python train.py --d_model=384 --experts_per_token=2 --activation="swiglu" --beta1=0.95 --batch_tokens=[16384, 32768, 65536, 131072]
Below are experts of layer 2 (counted from 0) of a mixture-of-experts language model. Rows are named router (the router's row for the expert), gate (a neuron's input weights, with its number), up (a neuron's input weights, with its number) and show model dimensions 128-191. Each number is 128 + 24 x the weight over its row's rms, rounded and kept within 0 to 255. Numbers have three digits each.
After each expert's rows: "gets" lists some tokens that make up at least twice as much of what it gets as of all text. This comes from a sample of Wikipedia text that the model never trained on. Tokens count by the router's weight.

# expert 7
router:140110117106133133111130167093143123135122165150128108105144137190169118144103130163143168153128151125142124134132131129145167137134137145119135126162104147116115133105131158107196118145093150
gate0:126095124106117080133125115068118155132118132143118123109123179192150103109123118125127097137126163137117108073149124135107145129072168146099132149122126067133146079149119130091136113117110111
up0:099120090149143116147114094130109133146110127116152118106139085104095104156135138158145166126153137146124139109131129115147132126163101124126138097097110121177158106131103127172150158118133156
gate1:132093162096118108129133126112145177145112129105112126133114101096100094144108106168132151121101133156131154119118148164151129127104128159163121156146111107110139128107098145137159153072106102
up1:151069117120110122125135124119108164159082109120104137115119122144133088133158112158144167109103133136135123117128145162135126090111157176171121138145122112099148135098116147104149117076099090
gate2:184089121123141091155100124105112141116114115140099107114112139131126155191139129158120146135123118105131133108125096101129154133134179126128126118129135113094111185099125111120141174091123150
up2:097149134123135162105125123155161136121140157127153145142144125146125117069098129076131121123119125158151137142147174159136096120114091133128124146157131133128129069106134146133131082157147099
gate3:111116131114113125126136161134148113123128108104124105100119102120100096088166101157143127140167119141144115095142103114133119119078146131144125126161110105132109102137087124129125131139085140
up3:139155110147159112136148151142148123180141155113141096115098114131138097128157141174142106112151118132135125110122140122094144103082142121135118151113150101125094108141111099084133123167077107
gate4:113115136166130104095119133138110149108124133103086132129122162094135116113120118110123130112162144120100151169114149100158124133128130105163134151153114162127124155130146115100103112158117094
up4:160161128128128124164138142121113121135149127125109097155112128135148105169122116154144134129114140148120137118112151156161107117154133142147126131095117110152099128086150143113066088175108122
gate5:134138096105147144117109174101124167115111124139153126117134147186147126115138142102107144150117140114138067128135150127117155124144148128138111113116170126133117116097147133104147133124135120
up5:115133162147114104144150069155136105132159137120102140142129118084110149149117126150148105084139119146114187133115119137141096139086105111117143144125092125119151145188117113152117137121126125
gate6:118156140151152151112098158101118092153120102132094137123107102151098151126098179103130119095080155151100115156124125115088109184137105130129165101182120090188151090150110108167167100139088113
up6:122121142127071127111155086163142130139113138142137161133122121143129130154129085127151132163129094105149127127146129127165102115135177134146131144059140129127114118122130139127109133166143146
gets: "|", " the", "-", " is", " =", " ("

# expert 21
router:125097120102121167113117140099110116141111122155110088108110119159134122145096138145124126143074150102122127117145104135190154164118118136166160116145135142093113123127130143088140143113101097
gate0:117116101121120142072105110164120111144131123112100125143109107122111160145097096194086154157133121118102146115099135106128139119128157116126149131137114122116155138157165146168118168098129139
up0:156129190149103096147137126094138144107123131162167118110152169122155106080161162082166118103133143137141125138157119137079153130160097169129108126138134141148115117086096115119132084136132143
gate1:110148116126131161115126116150107110134168107116122143122158120154157109125103148136079131142127089132142105121091118167100108145136115114162073100150148126101120092119138123133160140153126164
up1:146119136113110131138107146089131166136107127154131130129099148115130146144141095132180133164094167149104154106148122111139129145139153148092216130075104113150143155164111134128132110110131064
gate2:110126098140118125116118103135193135106118118150151075139174124119150123159164135144091116147087088147092132102161148142138149134153137153122136105159151137106164111155120143120138124097171089
up2:117108161082150111126151161130110154123128138131180125122115116135164109103107123120121135104146175136175072128138115136094093081062114140097127128123122140130132130130119130140090101138124131
gate3:147142147156130161125102153134134129128131120112144132134140109072127136182151133130133128126125122167119161102161140123101138170116119128146146140112155165080109132121141121161125116129160101
up3:144132144156146168143114156132162154116137142107142145136154110065124125162139142123130109102110128150123149119143126117121140148128131123138157144114161150066107129126140111164132102150140097
gate4:116115152115089102108122108116154167119140166132162133119177147130115121134138148139125092123101109169118109120120139140126158140187127143083160131108162122117160096104129142124138134104110117
up4:160158119134142149153121163122104100143106088132120105110097113101160146078090150089131186135145159090110144126165087127131110111091126105142097108165137155171102103157131139150133133158125138
gate5:133155145172072133117116087159107179141131132110132124089126127131092125074132125141107144144183135150109101151144081131108143109121120134123113109108130150090115130155102114100136156129132146
up5:128097131096127101092133145111110101140111116130152128161095123088155137180124127131132119079116134112176149095107164119125163161118127107088163117135115102093163117140130118125116149132141130
gate6:129113079114138119174144133114118124118120150158135148090136147129154113096133139117069135115147134141124123122115146087116109107137110137104115136139102136128120105106103137148127129175101111
up6:085093086069133141155139127143083126138141101134092148134141123146115098088154124128106135145131137133135133129100160086109098117157107124125129131123107133125109118098141119145122119172156125
gets: " he", " T", " p", " s", " c", " t"

# expert 23
router:142098110107124141172099125119145120113097145161161065118116152156163152114132136119145141136102140123098127099114130115175166140110136089124139113162160128144151130129146191092149132138114116
gate0:156086111096113108094151116122173096092111138159127142104148149148139077141115174139096131136127115120116134112120137136131123134133121139100130141129126155114151094144103146156115157115095105
up0:123134106157141140131109116106146132147130137109089127133145162099131199091132087174098131149139140132148120170128127162127116156117159076146111114126114108117101136073144107132126125116153156
gate1:146131129141125084120109097125109108102098127160111151117140157136225095181090134122094148132119122100081137100156117165149122135168178139084126129101103116136093123153110120140135150130110154
up1:146135125152109121059116084114168114138130105160106128104131149119118080177114132148131139128127134164154110115162131143140134152100143162103092148178122147124159087130101122108112119109152165
gate2:107149137104065085079106102071108135099077118160148130129148104160151140125114153153117172111103140157105104156154110141176108126153137149101107111153126138123107113135137159168145164141108164
up2:126107124164106150153135132137089087096121168090133115085127133130115141134116119146096180122141142149134107144142131133155119143138127125172145118103091136104137137102099144125142131147147105
gate3:168117148140142108151107140135137070113080080116133118106085142145145167139125105118125202095162164094130133146139110124139174123099134137137147119125159158099133127124116138148155085154117123
up3:093133120070118155119126137116109173115169164114125120144138127085118092150112148122131110115104097178177130103144127147086082195121106122129133081132115146089164136123097120108132167115154133
gate4:143099126112148162086113155102134103132147099123113121097162139099106119160130130160123135179128136094102149091119125124152119139138118118134121112139126113127086114137116142162132163075125131
up4:120121081100140125153174111151114122164103123143113140132141139148087175133147142140145097097147102121118105157157134133162134100128128142138104168131109111174169138122142128099120139183138144
gate5:143140121121121112100134103091124126101106099155134089132185151127136127101118128143119140138118165129112126081130132167149123125170103174142099100159118135127090125139124143150137139106124130
up5:137115121173134140190138153148122097152147142102107168150114134155123131117151134144122101150137085108125138177143123098112115137120125107108124114140098150105129095122135123121129113165125124
gate6:105150116145137146146161076117132090144152122126160132120150121101175143137150136126097126145167133066130113112153103117116171130122145088114128114137142130115165092134118127151118119127129123
up6:138100108094156158097157126145101162125104141137164069132114123109133150124134137078148117083125123102144146089135126105134130076142171151090150094159134114144126135094132115151124134092126101
gets: " the", " The", "'s", "The", " it", " St"

# expert 17
router:123114110134092116140122132107128123138122130135153089079141094150147163122103157121107147145096124119104119151136124114178153148107166093135118086132170118108107104119130151120134143151097101
gate0:128053099126133132130136141112112101139116096143121125086157108118144126106100157118117126123122100114059132069127128157157135171083143137110123108151144138112129144100134187153147130094134117
up0:080109110135126128141140153145131114177094093121130136127153116114140100181116120104118134140135112107112137075130129157129157150116157135174128167100129119128173134112108147144142127132145109
gate1:100124163120138157153088133150154135151118182126124106134124154148144140139135211138084119102123124130120138130202160133170145141101109134135145109130160120129156136098099114084173153113135087
up1:122140108120172138190146135156103155159122140152141152141111131128126145131125148103135124100129154158122154174131140106176114160126111118144136115098139112159143106117163116152142133130142091
gate2:154094159173121103103112113083153118130068108167132104100148117156133139133088116108153148163140103075135130140114130167145131129146137130111116148150097167137120129122113163126125106145143139
up2:102122179116165138091151158118155164106108115127120119175146116149139145109178143140139090150119100096144149112084158134119102107177152105125115133147100117104120089140131121154139154096189081
gate3:130131115131150091144134125100138118119118137165143113085133166136121147112093116163089152122119151120121098108158156138162151092116138133090138131146133145088081112131098184126166123130057144
up3:141128153159123107130142118126154186129133097130126119119101117134147111116176102135100145095134126133121121118129110108104104126116096173202054132133155107115125116155104136127153123136130129
gate4:145141102123130156121113196102146112109087158113123084096148117154148135154112156129126118139137121120138111098158129143135115161131157147086085122132131130083102061140120069129166122118116123
up4:095099115157125137182132088128124145151128125129150120138111126120144109110120124134115119125121137147115110121108133112068146084112087117133137161134121111171121144122109185106104139104141177
gate5:152077113126105118101086191099158111123081123108109141068126105151124158122140123095081124150141199131140110056133143137140123134093116166133154148136133159072095122161083197093152147158108165
up5:097151126134124111120111143169129128114158115137111112141133139088134119157147141160141136095119105171110157161138087135100135097132104144109087144104146142129098117130177127098132088168145148
gate6:114150123109115147122074119112175081134140125137148123101132165119142140115142146106121149169115141097093085131128104176142120166154116117115132079154119154095121120086092178113128115144088124
up6:106124153107115120144124164138082149116169129145159122103078161119118134113153126134063131155119135085089146146115132141164161146160147116094129100143137142157135097140133137139106149147113142
gets: " was", ",", " is", ".", ")", "'s"

# expert 12
router:124102160118118152126120131098118091166120151155209095134110130129142121129071115139133143164094129118096132111134108133214143136121141137124128103118137160077107133131121157112103134131133133
gate0:169073125115140172108141099071117101097087143159105136100151120159099131167145122131116125134133129144136140122170138140134144125107136148139149140127145168085110118128133159133176096103159119
up0:120174128107131119128130141151161137125116155114121112115100129125137156114123134155126137106107161133132091086087130161158131158165110128122141114126141112099125149135090116116113133124110107
gate1:147122139075126121111137103136129169113132077142117143099094127209207111160078134111119133094089161123099149141144118095157134169155127148098160118167148127149156109141104107134163116111121124
up1:118118110124144122117126068134164144128116129099144152147083121128129098186109132098142180077118147117153121153147143121142116172157140170134172110138100115132135127151117123119113112117174116
gate2:112097095175135148100129097135120129101119157115107138111127144181108122125121121173121056132110135057164136138118137175125097122062173169151149147106114154116077107164116153114102143134113149
up2:160122115058170124095129128098115147110131083115150136130121168162132125120128136160131111125119124083139117138131138166102090144146165165139120158115111137106080135159145130146098120164128160
gate3:150105102147135101084111162052131089113128131125103121119138144155145098125082131125118113098106111122086124132135145110127149115128116130091112124178107175131130132174109155123113112125159087
up3:111136104118107124200134096190150139121115089118190184132156143098179177117122124128142138140131126115131137093155120113136128142128147148161130099101142114138146109094126078144140111117134147
gate4:113121162122116144073127161147129082102144106143099128076120136101166131141113191099062134124125101151111123111161101140126115120116111148101150134090128130094189180136134138132138131164129089
up4:122121147143082162127129154147098122125137116124112170101129105085132102127134134088096150142106104146117134112109109124144089112123147131145130162083151119109133150123150155114153109174143177
gate5:127088163081106126070135104087166122080085142133111098107092148116133188131151118128081136143128143145058138133139126146158162138117129134090153128161101097092111125157121126157139149097108103
up5:138093169074075131113167095123166121108106127128130129135062113120095175106125120102116101139142121131036170129120145127132137166131133138103114121143088102157134122145097132165096163086132144
gate6:145125114138145112139102118127110108154086116129130118125095177130101105136106102133066127124155173121107119121111141171120146126132174082100109143133146146135159121090099121137101128066143146
up6:130113154094100142134180154123122143104182152108141148122139113128168148120137146136149146142080105151140119114097121075134099103079094188153138109124114104120104130206168135119149113197104091
gets: "|", "-", " B", " (", " \"", " M"

# expert 4
router:123134119114148139162115109103137116159133149133150085108136190138138119103104122154142188137124134111106148144122117145159143133139135136147132114176131183160110140136143139133141136137135143
gate0:134099103135103068126118108127122100117114125136118093105147139147133152123114109126124148123139119153146134085121122132134135149097071169084144082131115112135160115113121130123161117121147094
up0:128105123123111071125140112143144096100136130160121087112138117169132153117147131146118183151152119129147145078133129100129122094136093159094121079137146115152132138114126129105146116107159126
gate1:159140167129133161138119148124159166126128164145162104093104088136121138100137132155146154120125139141110123142135134119161161090177097132111142107139124158119066129150129153111110149161087125
up1:153106139126142160110150130122174148129139185103141137097071139158124157111146120116142112124114154123165139111129144168138098120153132205092132121149102136150089118111130158133092106119136124
gate2:146139120154151163091139103151166086155138109103140143133149148127122119121129128092116149126135143152133154137126136141126166103145119085137121143144134135126174127138120111142144156083126128
up2:140123135146129170098131130134155091140139129125134165128167142133154122128149143100112173160130147139095119144134105150138131131128133121134134112123141137115186119131112134115142139115128098
gate3:135099120103116126160121131131181125094109112113111106117061110172143088134116113109127108161110141118112120093155101093173128143173130144113142139143084175139117134155102174099143128107086145
up3:146156146173138138087140125134116123154126163131126134132197143103123164115141123142129135082152117124137123147114105164086110131085146136138134115097156084109139133116135092136130113129150103
gate4:131129168101120102144133163071167098155153114095186080126169106142116099112109183148135147124100086129131116155140090137150122139060100143117120147156146094093155161118140097132113145168148068
up4:107152170094121098138106104048171105121106126114149108133156104152118126117120117175102153124113076101158141126132121133175104170088092167117145137152127103127154121128139119144122146167130139
gate5:098149125132128127140104098115132116103135125126139141120156141125119108122118126100127181214097100129119119135147122213158108155163173163191138166114106095123152145115126164081174148132132114
up5:091141110159146110159108116123135131134126105146130123134169157115143151106134132132139201177113099163088083107120125172151126129166144133159130166119137123148127151092140145079163143121141087
gate6:153139154138127138104155107097133147154129155116112096107171129074117127120130108093116125142112148154122065113140124170132105179092100130115130114151172111109151122098114129111145100125140088
up6:104144138122110160104101121133141103104107154109109144138118096180169092176112144123101127120122106129127116150123098126135162101130132149124124151069082124111119149127131148128131150078134125
gets: " in", " and", " by", " with", " to", " on"

# expert 8
router:136104098145132154130102103087114122122129130191160116100104170153133181100101133145111152126073129123108124150127136144177138149107108126164152129135143173101093125165086174126134137162120101
gate0:186105106139108137147144110106127160157117120135157113095121109124123144125132095140130143117096101141128115110163146162089107140140135128110114155134125103131123124157103179112128113118125131
up0:098132141099131093129088120148143119107114147084094126154119132149154090143115176146103123162163140109117119116112101115148181139119131133168126085135161168120115128099144108121112135151132138
gate1:168094077113130100130133116134117144128086155103121127117081140122122076129127111138109136096095109134142164123108122139133142149101144136105136128170101152080102119123066135112137158126076146
up1:091129157138123171143116162114123091152164104154104129090188107143156152146109154138148107149147136133130104129134123109155137139121104138140137097108145113143146129102151146119137103131123138
gate2:102126146130106098079162154083096129115120115114138081118158107110131142157140127123096185124094121142140149117102137082125152159109146107132112111163128141129147122095149142144147136148121137
up2:154143103092168188170132140153144128148150136112125128125094124145097104092125138141144139150160158125134134132145111136137125096144124124114134141109135141143137125132129127132113101114158113
gate3:110142140108128118105126090145120136125104128104133115135107150151134148123110129170109119136079136144143141108137155083127153133127125166176126136126135092123112143132121150159139118115141139
up3:144155104114133123165136120119135131126143134138090128126139113139092100110119124118154087145157127107095100147135113130110148131112163126106113153128145126151161086092074143141163125154163109
gate4:140084138107137154091106119074130133166113111153116143121142155092110139118076148108152077133102176061155115127134179112127129116125135123135084133149146154094109123090109114115165084114103106
up4:126136080085125109118161112149107165079124170126100109137110096119163103132126088140148137148077102132103147165142103117128118198072146131090125163134119134125062133147136158122168159146114141
gate5:087110160138103198132128103066127159078185128130109112178143144116130101143126115076139112127116115130139089150138126097085135134147129071135151088123162153176157119152135137130113144100100119
up5:131097157117112108134145131121131139089157145114148098103095116129140124118128112159140156128126121091130120111141116112104119102151160127165099119139156120103118154127110159115145097149136135
gate6:145112107169136124131112063110150146157133131108122137141131128133112130145135111113160101121141095133116154131131103116144129104124105149079131129158132104118082122095106152089097150133157162
up6:163151105131156156171124102133117109147139126104134106141111129102119121147089131140142116097107143171185112113147133164106116138122066100144154111115135133179092125094130168115114104104145157
gets: ".", ",", " and", "s,", "s.", "e,"

# expert 13
router:124112140085146110175109152087110083133127132137122093119136126142178147114101123153102168126133146114113123127131133130147181120119155105114114097140109159135125113119093148119151123128113147
gate0:142124094092128136178145162105163119136152112124178130120107152106176124107131127101103160159116146117146079152150111074120107141091170099126158072113155172128130109106118125073134119100135149
up0:151137090107135107176146156121177115149140103139163159121136134114185151134112143107073145159124139117131077118153117088101131137090168087109144088102117140129143099112095121068153128121132143
gate1:160128135122129120130139149131135107114122109123102142132120110113139159147124137134098095130126126178131173175143102142151091134123136107114124087184116149147174121128135113119200136127106106
up1:122105135134129137102105137138113127065122072105161117127163111108130141150151130125123149094135130151134135153092106094158132133108103107097146126171132158119162128123144116141114123109135112
gate2:137124102122084122145151146116133112115132118106068101133104117101166106113093137115126104146146118087150138138162128139138139093121135159140138093132160130148168117116115110143157135157130118
up2:148138106102163178123145168117081133156136143130118132124117164154097135178140148111115116123106126113153141142103143133155149133142091162132140158085156110126113152178161130111108112199162114
gate3:147129106126130152136121116082135143099121089147153130107146116154083138083077182106145140139117122122143127149133110149173119076156096149075147156102160183133105080138114141136141120120112124
up3:124121124105145122118134144103122115102086085115125138121139134175104092110097161095142120169084134076118139132136155151172177084129134166127143193103140148091149102133127127092160108157132121
gate4:127089124102113131135121115139153116091152113167135129123152145137113162123169149105150080142121131072076154095142158124144083123124143110131154138119135139091126109209122107085142128132120079
up4:133116183077148143111111137117154090096134118158129130132125137146120170119110148086124104136136119107116157082142135124119110079126157095116149130117153167128188117159094128105153121124136132
gate5:147098102129121132098079130101150145071129124136117138112144148127156151155125126102111120124143164146120142098166145126146108176130141157130164160129178123115067110098093102120157103133157099
up5:131114117101130110077092127122084150098103095129118127131157135118141149152150139150118158107171144148127122124123147131133093163131143179164147131140143136123105124153099085130113114179112122
gate6:078124099126124118115116162074138154163136132132121156119127171141131128110139149099099146106111112111157117123101121142128119152128088116109140129128105105143127150113142101149154175145095068
up6:095131110090134128117120133084126120143120127108120160129139140098112137129114172138119145089101114124136179128107128124152126159157085114102158102112088109133133163122148093142142148139097088
gets: "-", "\n", ":", " |", " f", " "

# expert 18
router:138137064120124125148140134087131129125135164159147099108132139135178122129101127129132167138102117118111120160149115123177153170119150110156125092147159163124110137116124162098171121127106115
gate0:116122164123078099114093117116128096048119166153134116115135145107101148131122174150120158135133153098133124094117148146120120141138130108096134088163143094095153097104086140103129126064119122
up0:130152109084106164123166175133155139083132103114114103102145094154156154137107084149123117125107135145101114119134127146128170151137162123136121108095123127129110139162149137178136165147133168
gate1:102109136093116147148102104141113132115145107153128120147132121119145116141153102158140148134146115143083151120118149151144108124098149155135127109112144136143088148129126117152136165137149140
up1:091148143145092136126158120105125077143116144124139120095093137173114161134126129115093102131123130083114098121152113139117142119155072109117122124141101132166152086145119145097147108160128116
gate2:100119073123128149141155118119111174084155094142139116113125136116135132141075129102109172149111091137104063156160068103165141109093169084106161092125123129095134128127127122085162135139097096
up2:186134150147132103122131112115118116111096104137098152143134088103140136128179137168150076138114152100144129119122147163110110151145113142175114175123145152165119164140101122153085141166142133
gate3:158104182084085114129116110153165136094146107145167087118139137128169081120081118138095124130115120120101123107091140120153168138146100130110089079171120118062136110099103146136159140127142135
up3:172147134097142108126126108135126150131137065102127095125120066141143076145142108099078140114127128126113134088099134113110166099138118130096090125138117127110212126126155096184136135095121121
gate4:136142147106132139097155123102162092114097123108124096128154113159154127119096146158077143110130145101130108118115122122142136123128125090128116149132141106138126089112107107127141133086087117
up4:093124139129108108136132126097159145134145156167159143132131116107056174134115137140182111143106102125150096129064114113111146080097118096167123130112163144147121100145164126126097117126074117
gate5:107138153133106107072135123135137128130103100138081113136124135098120107136121136196120118160123150104129118099151148114134129114125110168115154103138086116115073126157104092086130106155118129
up5:163115170105135122186191123146118128163118145102156143130169124126143144130121114163114123143096157072112139110139148097169127092121130105141104144149138119089124117113113136109153106107165124
gate6:182118135120097141107144130090147108138101125177143122085079159133137127102082125154094126155096129142118094101140138165171139138128148135145150122149115161120109145115113173115133155117113116
up6:152171121117098133108084136150151130137103134119148119143163135115087104141130122103106132123145130144178135126164131139133167142104137111111154149110110138125164140105128128124155162150132097
gets: " |", ")", " ", "i", " V", "\n "

# expert 5
router:128084090135143161179125138093135098101126156147156123104108120196137109141130120113116147153119150142127086151151128125148132172083146107135148124168157149145080120109111171110164111146125140
gate0:103135090146130146141134074154152107127154117117138124122169131116109132138118137128102130138139126188098095147142129131070108155120128121128106106127085177127166144120124110150121121111110106
up0:130082123141113151112111136160071114082123111145103133133119181105151124095112108142115123113158111086069141118124141139116120118134075133194146160151134155097103119153138135120129126113099105
gate1:116092112131089104124148137104130143126123107139166104122164122129170139127088124151132176156087187105124079136149162141139161113137088134144140128140109153124112132153115160114110138121145122
up1:076113144133118139141087117152151086110106111138133126125130117126142133151117117111137141131128117113122072062151117144117142134135116115103125087164125137143088116073109132088153187107142115
gate2:117095122136130105099112124101088137179096105114139106102186128174090147154105115122132180106077139087080147114125114140141112116169124167114087158162125151120195153135093175144159160125141129
up2:145123143137130149113123151143183102134182156140130117174101123100199141191129143143102066093141130148144129129147155126150146134100160115155144175083122141138151130138158077091104124152117096
gate3:116106181111076123112104117115157177121111117147164076138139134121148133120107161132139107125128130140143142144136134158139142110122156163122107137142133097090127153062109157125143137084149085
up3:081059116124085107112145118096151092140110110135122145134176094100102119104095152113107093132119165150154102124157188157152106119123127156127113163146151044106134145120142099103158124097134084
gate4:102117130106115159118117111103121091138090140147122124116148141136122098152118139104121121128144110112091158112168130142138142132135086163085120171131134128092086044135147151098120125103153134
up4:130183143115141114108102153113114107113099133139128135163156109129085110118129171106119150142139110121139098135159129153088129134130131141072101159107185148118086122124143139145125141088176113
gate5:128135117131157152094119107134134134135112113123167141134111142098158108142185110123106069101102138137111112135108151100140118148121134104123144142095118103125113146114102118111168125111108143
up5:155121143153148152107133127123133114119079137111115154101111124155121154137099147140149120118093100086124136127126153137094157124118183117128142149165170184124193111110155136153097121137114107
gate6:076118099115106154082078145138147114113093109113133125121117132136127132125096114167099156132134151163102169151132126123101138145104115157136148130116080121128167114171121147129178139151130116
up6:089122092139085140095104123166095118104132113108123130109123131108121145170118094183119154133138152159092124167126128147116127096092107146150180146115080129144130084160125131151174140158107120
gets: " S", " L", " N", " D", " B", " M"

# expert 10
router:124111143143088131125084098057134133119135146142122067128117117183175148110114143135121184136133131141128097147123140139137176143071138141119108108151136151122110136091121158093123127158109153
gate0:139166105115122143143110114103170098133144118116110124126111127156194101108075154110108097105134154123062146122168157141104142125144095183116156130116107121142135111111117101100139141151154117
up0:156115100129115160127130086102137113131121097087151135126098118137163101127109162090118097115162141142069172141145136120105133144144071145126138150126105120107115123106148107068143147143138149
gate1:123102097140112128118129126150135150103141137126102116148145112106156096132132152133135102111121101102100112125111118102155121120121104131110165122137108128102141169106127134159133140149140113
up1:123087081138120145097122148108108107109162142130107141129139136135095113115137132124130123125109110103108107105128154130148120101105114166124183135137112120067154164103105167155141097164152113
gate2:116160152095128168140103153111110139105099110175184069109142144133133129136110131160143084167132101105110140108111102121142117121149178149104150127130166117132149153106113132124148122118114081
up2:126118148161145120154107087140179069097122168103173162162150159129103154133121117132136141155142118115100171137120082142119126184085083127193106106161138120133154144125059117181107091077142109
gate3:124147139138158161124134126101144111110127126171113121097153171149138123124093130113120130126114138113083130106158156149143156103115110156098160154180107143141156113131141129154142155122131113
up3:131095131120124140157140122115104127164120092096143104130094071101130108153156109117141149100150139130128142154110089112111106161166130062134119091121160117121091126133150125107128130153110134
gate4:123119099145148123109092139158136120151123115151127057098133147099111126123099141085126119125091154129125146103107109150129108114142114169115136096159121116101113127105100163118117135114120167
up4:114117185134138134130149119146119129129126115130124139104163138086099115128151128171075135090161068110119133097092119120142171124151135128141175132117101127139191125147100117113130145116129117
gate5:099079100119169132126117133104193132153120154141146121095113160194169125141143087122127119113128115108146121154105134150144119134102121169123101132164110109130174084110126156096121160118124143
up5:127132162104114128127117186114089137137145137130076127124129134107130139098103150101114125167146096165112109112127130086116152129137123158129132146173118139086119146176143151126174129122116088
gate6:127122139138142130149140099143157136125098158128166100118120171125151130135117094163135148065121126102129109131121145123149160101172163124123105126160129072093120130132128174123144177079132127
up6:131177114122082089121115145112104172159137116113102095135094121148112165081112157116137104162125145123133166149147119147130167148134102170139134117080138158165163144125112096165108114130130126
gets: " 0", " 1", "1", " 2", "6", "8"

# expert 19
router:129121110119095179123075138110125089122118139173136112110170131125151169124080142135120160145112124130106093154131114139150132114068124143148136126150127127123123143128089165139171141133120139
gate0:132124082150098131162130128124168108107115111153138136129142124147155103125148117105146127121090135122118115105149128137121122123160110130148110120134150099086103140135149158094106144133145139
up0:106113112086171116094126118118085142145136120108092114126086142130150134107092153147102129138144139111124114131109137119151134149115172115111114148145122160119135105113117086158145124133117088
gate1:137139160119116174148169107079132085097122126095108111138103124128108110130112138131120155148121132146134139093129122120111162135135135190113059124165149110126165143089122151136138164140136139
up1:062159111113165071148116130139104175151165165151123111154096123089160126118151125099161136130152119145133142156092159161130100132109128134167116116075166160110120107135097147128110140141156121
gate2:116079107100149126150113154126120121132118129110127145107088142138180112106134145139138153163136129086113159126159098128175164135115181099160128112161139122097113125138113129105121138179132126
up2:138141092141129176142123151140139144121131144136137166111129107111168128066122123111147185145145116157108093134103110105117070093143149119147145097118176121113123117159171108117134114166143149
gate3:107097142135139105140122086142131125169128106129113061118107081130115073138138138137118135137110100113142136093140157137128151131124115152129143119145126128105137134158117141115086128087127115
up3:121143076101108123123143171117137140116123125156183157102155176154171158126153137122108144127077157109108131136133119130146104121141128163134122164128148106095089125114130122107129114121141156
gate4:158146153116131091137171063101130128097114128133105119116106120148138109129098126133117118135134135113128139099139111138159134124122096163088119127145139111104137107126070141115188131091144095
up4:102120114113141154114091175162129122171132125117149123140148127135148132136151133131118153138153115116114132127129134102118137145142198102148138124137121138140102129137180111118095121181116181
gate5:135119138102157086138125141114129135134143046130127134161110129159111138190122125127128112109130106133117146140145128089108121149113191092096137159135099100092105148128118129101116154109125058
up5:129163135067126115120136137129155101147136089140128171133100149099133087121145124100121136160129094172067119151107103197126134129140113144113052135111125134112127143135117147164126132113099164
gate6:147124093111061171110121143102162130115120145143135116095138144145121145102104111138139134127126141138112135121104083132091157127140115127099126115141110160143146140100110113123105150123100147
up6:117152145103137124118111124134131112151145138129156120149121127129155144157158139098152163133121109125107115138177157127121086164110133150145120122124164129105112126164146130100110113154128119
gets: "\n", " |", "s.", "===", "a.", "\n "

# expert 3
router:134107146082099151079109135074145121134129112170117113105125148155129120140109127137145150116080144112146087127138109106155195143117118134129122112154147142099091126129115166154154123145102136
gate0:103108111124094153083108119128108092153122159129137131108091100147138118147114131136101142112100114134136141133154135109133124154139125185135151084190109151112141127101103171138139115170088157
up0:130135118116089132099103129118134108130148153126145120115070112142114131136113132139137130100113104138121142106145142101129098155113114176130119105183121141131134134092101135188118124161110140
gate1:187108147065122127136125175128158148142051109165108151119103161095110139098123088118137101137092180108065106088136123122132130132119179131120122129187117147109138129127111121149123182109102132
up1:159118148067150153126153145109117166143123119132109164106148201093116140115126128121131144137123145089088092129121099095123136143115185115143154128141135127124152109134116132158149163128086104
gate2:160094103098106125143131117131118096136098120126167129095116173130123105148131124151110125123137169134084119120151131122140159123113182150116155136165138146141101112106116132110159143127132125
up2:080149164144134141135135136116160157095148143148071118143137123122150150118109114136152130140120118100189149132124115153124145105158085124152105136105132115118122118138113140136095122121084153
gate3:119107134106114147126127192110174118114101144150124133104142140176141159127083127132137124136114106165085182098117161137155118129138126125120106109141131146143150154116140138139137138106109122
up3:125098143153123112134153147116161130111127141144105175114158127134129152140107112118122129116114089151091151101108151124143093128111118124100106109167147148127124135113135137138137121112093109
gate4:149140124149150125130096162116193134172105138126131130102168131142150097142107103149119174126097161102127190073129145140137116118145145166135127088118132117072131119167121154119144090144090095
up4:095095117119103138149157132143096136100138135151132126139104144146124132094122145124112076151147091158122129163117111121122153118111142106134106141148101124180111140117162143126132140123138169
gate5:143094124140096128161098103147136136158134183138102103143104059159189069161131154207108151107158135178094109126142100119105161092117127146131173077153164160143106149116129159094147149114127161
up5:113191136145149144110141165141124128138132129083153163115164152124118150127134131098109129141127128099106124122140109113128115121091184100109149138109101112132163118114164089141182107162132085
gate6:074081164124126172142124128096138087110130121160154128113131147133136110123079142170137144125124135128106104117128147118144131101150139125182122083132113117139090121101105121178162153083102145
up6:192181086142108058115136122160137152119118144120120125110120121115132156141179107119118132137095151123137154115133108139165144140109141138111134139146153117138166135151114150106109092129161125
gets: " of", " to", " for", " in", "r", " from"